{"n_layer": 8, "d_model": 128, "n_experts": 256, "experts_per_token": 4, "d_expert": 64, "d_shared_expert": 0, "activation": "gelu", "moe_layers": [0, 2, 4, 6], "router_score": "sigmoid", "normalize_top_k": false, "routed_scale": 1.0, "balance_loss": 0.00253, "balance_bias": false, "router_bias": true, "init_std_router": 0.0173, "lr_router": 0.00115, "n_head": 4, "n_kv_head": 4, "head_dim": 32, "vocab_size": 8192, "norm": "layernorm", "norm_place": "pre", "norm_eps": 1e-05, "positions": "alibi", "qk_norm": false, "attn_scale": 0.177, "tie_embeddings": true, "parallel_block": false, "init": "normal", "init_std_qkv": 0.0207, "init_std_o": 0.00517, "init_std_up": 0.0207, "init_std_down": 0.00517, "optimizer": "adamw", "lr": 0.00399, "beta1": 0.9, "beta2": 0.99, "weight_decay": 0.096, "lr_head": 0.0152, "grad_clip": 0.5, "warmup_steps": 553, "schedule": "wsd", "decay_fraction": 0.92, "decay_shape": "linear", "final_lr_fraction": 0.05, "batch_tokens": 131072, "seq_len": 1024, "doc_mask": true, "train_tokens": 538700000, "steps": 4110, "dataset": "wikipedia_en"}
Below are experts of layer 4 (counted from 0) of a mixture-of-experts language model. Rows are named up (a neuron's input weights, with its number), down (a neuron's output weights, with its number) and show model dimensions 0-127. Each number is 500 + 50 x the weight over its row's rms, rounded and kept within 0 to 999. Numbers have three digits each.
Before each expert's rows: a language model's description of what the expert responds to. This comes from a sample of Wikipedia text that the model never trained on.

# expert 50
What it handles: Mid-word syllables in names
up5:597429420553542386572530534477398484500484520536494447571451490583471545503453520489549487579446462503469465543474550489527468532535565463547426490454520383577518433452621500568533545462517486487382514513488511465487465589432510533494505471574561541479544520542533415497463496426387476456538559515576553504550425401536459508530491412579494533493523529475512571483551532498558490466454
down5:516439546515497494487510455526576492499473485449500485482393397625542480503531537492510440541541535553378497489522531480534483479479510614512543528472540408522597461514497486506550536518530490497524473493483475530450470494482620510505518459424600575493519461424362462465377574518465467484529413452542378457443467546555487460524449554481522514503569472594464557576496561498588483452495

# expert 2
What it handles: Subject-following auxiliaries
up5:547464560530479458554475484491453485579489566528511444537405508573462641438466459533451472572552571570468450541494590522486431420532438424517469488368433507488567415511527555415483561522532505498501565570441466451416478453502536482480489525573547536557530507583523486533543437491503579411491490429522579570465428482561526513548542483587490540449524476507414529515519513504466534580535
down5:454461549616517535501524459438466536440472505494504559495515497544507455485503469503384500487573479487563433555493493482506473422513557596481587432497457563454450496515576421404504559519505555583429545567524486506522529503479509542504530455523571576442438531483429506540414447496459468569564583512522396478541510493311591481502563506421519520451535494552470462536575529480551501514428

# expert 47
What it handles: Months and date punctuation
up1:461481427508521555539525549516466512445492454537506581594493482504471540530428425479473460581540420590601524446551506543505438514490527399533548508495451505534494544534582590453514510428599623501568515465454414437507545423378597471427472499508536521512527480494529448535482543506480444507470548390487524562514528428513532497535496510488547401551406532502423511548447503546423493566519
down1:506489520532444542512507372402446577505467506536546447459485488455477585606570505546485426569462528494577489492595588572466519541574480563507516451460487472489475531544497548496512532583585554511446503463463437555567543487441522498442480506534490476414533471533442436642490482479442535477553537469529546529502382466561538488438500439475494480492479482415495488470450392503486481457646

# expert 41
What it handles: French and accented text
up5:497458506468419490579511565449557592559477469532588561383439526469478514505529412474512474556448501550480496519542510527586573497471375517426520477414405470509575507583468583460605494463537516473479583580509482561562439481483597417553557542540496500547520498493455457534501487444471443465536501400510563577452457474492498532579519485515587500517547575479513483455456583428505482461479
down5:536490491534509586562490403532550482583434482558455604507503537471541512510475409448447485485518551503493466442561470477531502471545446370491466419426573473438496499543552553495557527546504543606529477556432392460454508457421474510574419504457503495478472516494455607545410534535498445552385493572519465493467515468420538538583470501547528576464534536521549425505518444516575443507579

# expert 33
What it handles: Article a, misc fragments
up2:511570403501405524558575555523495469407438422463486465524481461532484461507425461496531483625545485546439443528526530533446503498507530515440482512457539539497559502585492453485493547509521427379600453571447514471408502571578430607434445573652551492477511539510481416481594499535522499429506499440553500506441512519487476524492582478536486480451503568547465504485548474498473524554590
down2:521419589495462484637502529402488558537487555581369520447479545511536401456500555586526509514510500516637534516525470499523509514446507488444581475500519520497582399475466483438499460484463647620487488499489539514472530483506538592438512444557487508411463506511462488482544468545529404476516498437516454442494507560536521453493471543481537417459482605521554453517415474434485473495481

# expert 40
What it handles: Capital and hyphen pieces
up1:552550470503424524577482454484547499535449490415506384577516475535514515491462520476575544542476443512542489457563518595498504528471567474473398457560487420443457533504558529431500571546549527488524520475475438413473482472498557591440442521564505511463498447534555526509576479409462497454509399465567574446460482569502497426495460427444516562574441582493558532468526488510594614620468
down1:578495566512554565441439481507497509532521503576573532529547457416567541393500534439503508481503470381466529522479550548551494508534483583563461457554461585469465427492518468513517534518516537424461499469459498535496554582563491469467494520517505582447598589479419505509445544523604626512514517449409484525447500512542547504405510429533495449497415363460456556411545542495516442492537

# expert 24
What it handles: Industry and research fields
up2:489508454520532511520482513399502574527518472573502532503595478562484489449456486537411449434514485531564479448499495473603492399481517604541477504393590517515473483611494480479541582513514490439585458466484525597509567518473611530436557414465487473475447491623475430519531524512510543498481513485489468494448485580513494476535531467522465390608487556469425510489483418430473417591446
down2:583501487485464490530469445506420543514513492538606483538598521578487489578517510551409535533467467428527460422401532534450495536518380532581451576563426502494591502540515425646500477476466470420545548450505512501550450500528580433518535530544482459506471545491468574431491427558455520451475484444437439468472471567565424517538502550554504516477500557522557392481429544463421508493525

# expert 58
What it handles: Pieces ib, ob, ag
up1:533504468476454520466432537405539468503478467487513557544477492508489456549526589450461414511475570546448582484471472445574458531510531488549406626532540525507465547445609500458449492455511602399495492527500421529483566442534558529552498518553432579529490457598496471553518470398540531510517589434596565430505453484599527448557460489487486500505350461437521547533469464496477472525516
down1:572476493500503451585493456417504476526473552503465391494468507559524554545469621458444513447510554480582497572546587556608405581448428499562536443490522523556531525523498415475497441591512478523496449490539410543505525503482487491535585381424494447498505608470433565489509522558489538485499501429399479472473510475533467588484543466490482551517521447440466408426439567475471510569506

# expert 9
What it handles: Sentence-opening connectives
up17:555473420512510525502409480492493522596503491434561577396450544570460461506566446497436433577617525553452527462526423381433525565441456475502452480594438428503476437569590523502586608497539513412554483527560451514542450462509522427508486491467457470564498488589518578489475505470453477487522467452527540556461569403498550548488528514499521519568528528437488528526493482424491546508576
down17:511581573485570455467567442411481445400596400477531461482502538485469557425564553582492529539414512567450484494514505494575427548491535480456480586579483506604474586494528545498529454499486560538413559444463393482499514487429559510482492519542428552480462499434481500437539499571512509473439445486490396471498396510437485457497510490560572532481485415457550535487558571563452566476529

# expert 54
What it handles: Everyday nouns, word starts
up7:560547413575475438562459455520528566514501534409583411423485572597543447544494531485578554504511460487529535452590441537540509468504450483450529429520485541433425491490507416441514530495496556524499435477435462457500470499589521522527429470540555568464456485513505470492482553442501507437558489459442503488513526531457541407562668518592504536578475373556505456549448475499548574484482
down7:467486535562550546574488388569520469586486518583438496519472452440497553471464484488491607566471485524418464661462466518520459549397468445539464445454513451409487459513504479562422504459432493561557480488477444558479479629467479436544570566490512511459518529496545493519541338549529491528457460487467496539473497502544482471608533547398530484523531447502525519480562534443458559486499

# expert 11
What it handles: Infobox list bullets
up3:501417515551551483521579387510503526509602498484525548484527515536571480520509534588482537487485602577458481483488460493494534476442636526480509520491418530435545551409606472483412460507457457474508516457439508397465484504417560431568475474517426493499464428496459515531531565490540559504442564534537529527535540517435549609492438402546478406465437428402465539521519529532461582496461
down3:461432504486418520454562535481503490517611530416437485549493509581557458557465463454554450454554716548524541487563514471480526471505523516569531489552479449539460489473441473533520549492402426438492590494523501479547506499522426514531573547607471529434464514486449423422492490483477446597449510484399527581503542470450499425481507526524492508483520448489451457543547462629501449506539

# expert 18
What it handles: Evaluative adjectives, numbers
up0:409508452499516483460519451549507507514490519509489454501478590516404510462431523590487552581487500498515591496515420528440460528601418542569513535510521452429473585493559503538499498575488462496480605434499411463528497452447425580481514522590560451479500446513487403510478545509522514451516526477477519572468322451543619596469512389503525453520512532477550524486479513457490537530602
down0:453453560415532510562514412469429508491438558495445460472433503408591532482524421495510519484527495496425509522448507468428545438559444576509519560544505518537426555451506467565557528501499518496496515446474487463597509532430493565560527573462442441467375563475513426460508556529487495424459545484471589532539456481484461537449460608598475465596504514532479569577568475514500636479570

# expert 26
What it handles: Capital first letters and table rules
up0:509521505506574523487518436513533551423558453459440432522519596484458537550451532522449562550460570528540616414602474520461557451468526527440553464505498440400512467521565500473520499473483538481562558525484406376468526453511526536488545478506538514502605466538374538462514600425469469503519507390528505571552399506462552481487569487474522450451574429423497486535503471439411473520539
down0:536538473476545460425446488477534615478518568554551578574470402503550496461480428497573556563533532457444496491568562559524479515582482409531500485530509495418467506477503550476553612450558575535477511486484456556511504550496508481475545459401497526545599539527525457504499471522492500457472456433491352466629505470507415514396518486511510476389419474462506452543529535507488590404493

# expert 15
What it handles: Mid-word letter fragments
up5:464497483495413483602505418397499552593439480505469441400468534543496518490438524527520467517463518475526390537489594537510553450559450486491460440522441503426554506502533534502490608527573527497520543474445386534524468510501395433543584511575475580525529523482591485500524539488509496468506515428528453581446547454599499420547501492628469556484493508521472581439491504428589509574490
down5:474396470470516459469472477414569432491445520509583543445503505444579607544550577551508523517462493459488609525504532544396516461486504445453540470537565521528581565468536399494487521565493543435477402505472544446526465509421527452572503489523453499438398516451535431419532528556511475606464482442467442488627436543434536459543501500524584516436469524569508493516514500579556474483439

# expert 56
What it handles: Infobox field colons
up12:517509498557536535647508538503498505476485525433521428439513593551515560501415456471485441467469400550515475442485566545447499393528425529414463421533497466533501352490526435556504475517600418481602473464503528548504416523519513507465608503567447477466446459552504476479561491567509514456538504418534473494486438545478491557510530492513558589613497503529572480483538561497571489482578
down12:512491434463500558479562509474570514502502494404583526510417442447551504598499566476526495578466482578528483566531475533482365575598450499462509496540486531583460517474477539533503493557434517395538484455524438495445404462516533448534501393510447432484511568507459490560589501576489477411536489490459580482487428528441567488460539400484437543528513533523434478586539462603548432518477

# expert 19
What it handles: Word-initial single letters
up6:495518388591536502518521465384519430485536500596443445461540494536461507554491533442509515591459538529462483497539493487542494466516534519524447581482526572473488491493519530502495565464514482472442575598531581495377534473446557492502505499351520424450522431542523443476496506434460446410513523416510493505463489542621475419465547410546554493631492573510476538452516491521516592479574
down6:457509594492480541431524509583470489443456525498497532607532464524444456467419514516500469468541453523487528491483519425489533584485436525452613483555452461572495537581475484404550536516506394547545471359410524528480430446467536562599489444512493473495452551554426436421512490527550500473544481543508505554567525512428484486430418478514614568525536446458438477500561587534582472547496

# expert 12
What it handles: Job titles and ranks
up0:501530459513550462529581497492589486478555490420483466531561468483496527438444515529324457507461507566535534498620448501477500551495483577510494470544585556532527504489565530515479502572592499476458503573459494411548476503433448405494480442578468529504548517494590495475382556502520433475537523485563595504458444407576496502452483418486473432503448481477491589585394442487484498526554
down0:459456595531452512472517543525489458486428456505497423464490483505506541456573531543520496445545508492438541501573525554505546459458425471589445452396581463506431499522481513529450516512459514548472607493512606512443526459486495372564563571395517551473519519499480572570576468399492413396422489542569502539470529499537474436460464576522566517510557609482475550506523465393485559527535

# expert 62
What it handles: Coordinates and unit markers
up5:533493485515529428440583463414505466513500507554492401495481529531500493420508518446491551493438544605580362510493553481567551418523484573569518597499514483405543406543470499406523529575442466491452472495509552520569462472462508513418514511588501585582540533452478497488548522549418577488542536474486492597489497443476483521526525494485467563459475534348501574468534511485392525529461
down5:511512574574562503564580444525525468446415424525486491595498491586478501500523603452463550549520478498440533505512488547547531458528515566518471484570502425465417450547497540501551510526457512524596460519543540589496572554562528466517486435553502530535507464455420446491431497448515356475406380444489487445495498520455499444400449529431527439509605415526543519483441537583559486524459

# expert 4
What it handles: Sports infobox fields
up0:503449536516484500492410432449534513446588539494459399508486505498570599519490639494425442516432564502395521493541554519549475505441514439566444523450513522516517484444558583486595548491506502522451494454466491484570523487423522516461465517475494488505549486501581548495437493547571521474524481408580539622498429479526515549467490450474491385520477576443415465604407463468498589560536
down0:529486523510515527566505467572488471534486531531505412419443502462477468454529442399508444487466534501455561469552511476527575543497514537536543484473405552504400463566452457455454489535514501499525531475595535444565537406478501571511504501414483509402494534448532506576523551516426502457519493466467540460410519446480493637534585617580536410404555449582468486542617560519415500513518

# expert 5
What it handles: Phrasal verb particles
up7:408504472589478457487527461446481548456530479403553496514525512536541442485532538542432492510429460416567643509596514522486483436549421470530401520502464514425488434458643520503463523448466539528506471511479448483587563479511586451520475462443559450510442395539550539496459515527610487512454471510500481577486517449556555501475553469412499576604465457427448529545561517448527456488516
down7:543415451461487457462512459561548540547591628430456498472524504570462532445464504448529529540520595451453482452454560547422518572557381483475412503462453526563501550512506502489457555510544529496573428550632471518468458473504467476508534515413397488498543528522518510500476542454542460505373465463414380480532498524461472546504549560529474551486589541505540518472523518518550368531524

# expert 51
What it handles: Sentence-final periods
up5:537559519526548478492521490567498501563386589539486514407501483632547525477477464414525498476554521483500573518443544452609481433408507558446472468517488449580489545471522472470567477457564518436481543609522524483563519530524486522425495508533399455564468499572444504511494382590464536493485545420487511523416479467492544570459524361538533582564432493502532495523524548525401512499495
down5:476501526379425517555548594486508483526490489674523468472511468518478433563440545472469467531549498551460467515561489512559473483452468567559526471550487584417506443553492564564432476562456494442505444506427574522445508567560557533464572453436447449489508483617490524497433545399501447394496567453434453461513447474463497456500555533501519514526476487484576499479405508587475585458521

# expert 46
What it handles: Possessives, was, scripts
up8:432437449601496400545451507478501520553491514482584526458486547504500553408488546486503430551544563572473515470506492535462445458519393494496507551545494461404496446479555572500446553519471420473514573502526419458473421463473595585501482513527418533426447525593507490555561478405504557401501538402509595515440471479512548515594590415486496500509545502486477533515588458502556503582541
down8:559489489547489600460564535529518492484527538493502530537387498462510494417547440451516555477551460447490445544528491572424400523460496457445476468522471522489560506501435430572456512525505529503442410497520527477537446553596505614395435417519516572563493469489532464536497611477629525476596499455511547543436512511489479520530484513425475524455466457426453533591520406430509580589543

# expert 8
What it handles: Passive participles after be
up0:497560477456604499510427507485491454484544442477528557471504580458416540488410523569488474470453506527527502523548563543431507412625491510485461470502529481467422501478498543519553491526540550407561540523512419550454523461426571539470519460500404443430513551461525483490536532594497549507475436455464587538521408419502573563545464566473518428587513572415496485532407460555613473480586
down0:565556455551577467376394416508512450570493519497507526521490469489478588502521535507552515447490502518584454597464572504434504510424548468506509600407550393549445463541568453482520476410510508559508566467529550480466539589422552460519497500445541581390409448446466505516483479478477451529555563555533533552524426518565458459502485447478489475555532494496489569576523454415476578511547

# expert 36
What it handles: Song and work titles
up1:551561438547483489589490515438521536482540523458560491502595445365449398506406508458391449481508488456576555433445580545467464480436559514588486494485512486474532519460520539464466488504552560484525470477434408442483605472495597503477536456453499572587513514586499462484466540502645484528507531503522499454517564504460535543491531459490538428485385458575474580492446430470472468478549
down1:549541514468429465463525518486513506565535491464558528481580439430566500568486610484471569434456550478546653549553509557468395467540494470490497514491439506532502454481457515490481596566516488509489427521505467495483516416499551532560495543504480427496495535556475530449484458542606407416542504404442488496392578507556477470533541498567523500532475410499509425461391568493380584515511

# expert 43
What it handles: Government and party terms
up2:535525496516453429535497524402545552442425403586478502522485533518522573477496445532493614525407480560473494433455574557525499398487503472511537498484502489455429548474474451463507573523461637411604429494499432542481544503628435487515471507512575450580483536540526525574522533486498629449501498493461443491479484490522561511454481566463521519449457516558431408495554529517559432550565
down2:479462407487504470612435405476487562511547544589539461554513584414574460528461477602569567548486528429517504492463546483455460423567499471441485571477567426476514425497480476493402435517459493548492528457516452466551518529495468521512486507494552569424465493472570392558515549489531452493599469542506516390543555551583512539426450519577487481570442545446468513471498493428499537484610

# expert 35
What it handles: Section and field headers
up2:503496421489561552556479368455533602530484358523540493475481575483463495518487476540526479477523434523468539476503545497489551501443507701497564422507532569582520577521516542376524525575515589486505529460384447527520532465493497522465490517537473493586448443547455543527501507455477550466497493523480555457510354486537495424555547479525529452440457479458496477499472520420540498442480
down2:479403515537508441609464564472485401462401453430495434586570497394514535471517517556466456556427492479487567503533566455476422494500513482512439563569455452532520504443509453535597431567538548553527505495549500529515463480543465437483515461495470474488515452495570420480576537511519446446411571507540503485447551545499539567521457476634506532516513606473464598476440436502483545440604

# expert 20
What it handles: Kinship nouns and byte fragments
up5:538544479483543499483523495398584515557375406493500505514531523592481538541536518433506527449522522498483469505523559483503511385492527404506495554520434461463444409574463507490478520514545445473503494600519486399430520572531558522499531513535507492505527464604488607462500526316476484514551617439562471546512569499513443520589472475517464463563429389507482498471576512497524531528505
down5:538570508553557512540530472540496440548491504560488493472521485488488445571515558510513583457428566481567494497490522409539477465495568526517447433508389529458485565482496356489548549503495551566502566468428446566477491572496502522503521534432542465428542565384475578470569460489451518511545423423463562432539559461419511600473505498499373555511452540482505414373492515524452567479466

# expert 61
What it handles: Spanish and Portuguese name pieces
up5:572616508547518476477470565574472539481433485560539459456447476607505500460570377455488511511558455480566508427500519507613564491515489499462419576439423505527567563540510611440474479464442485539468484583449433460534486392468543468514483460525517470554479444470521460453597517479411448501467632488513485622519480521468527442524508493520479461470583499538532554516545429518496541530437
down5:458525586515533572519473485523434433583536439523483640580444509511433553505399426476452503473528402490519527522603573483566493428483516436537499424477587507436587501500561437454458460482521501486580455502418463509452520554426522523479512520539477450470479599573451512561471517421466453489483526488477444420478472495369473490493547517471548571510616524465479436496522571470512482532567

# expert 25
What it handles: Sports results and competitions
up1:529506410553494518521449499513539518474436541435608554508521592478415475537439489573421520440620486574518518560579515548461435489494561377518453521452532451572537555427494500486512481493430495551529516450432493538509453431431502501498471535521432541553503390530469488599575550455520523458517460387539464466597470499537519528526469492458583562465400524540486444579570471472483483483437
down1:479414498511536486493450552500513548522524437464603413481479514480514474483474558474447479460466549485511519538582514551459471518490581584543520507481498463569471567568542553457436457509450554527546433486592508516534490370474513436561597455475407458456542459489423446531551422551490473437408431443492516508474550538475523395512543610588562593546469455533570496470536427492465536517606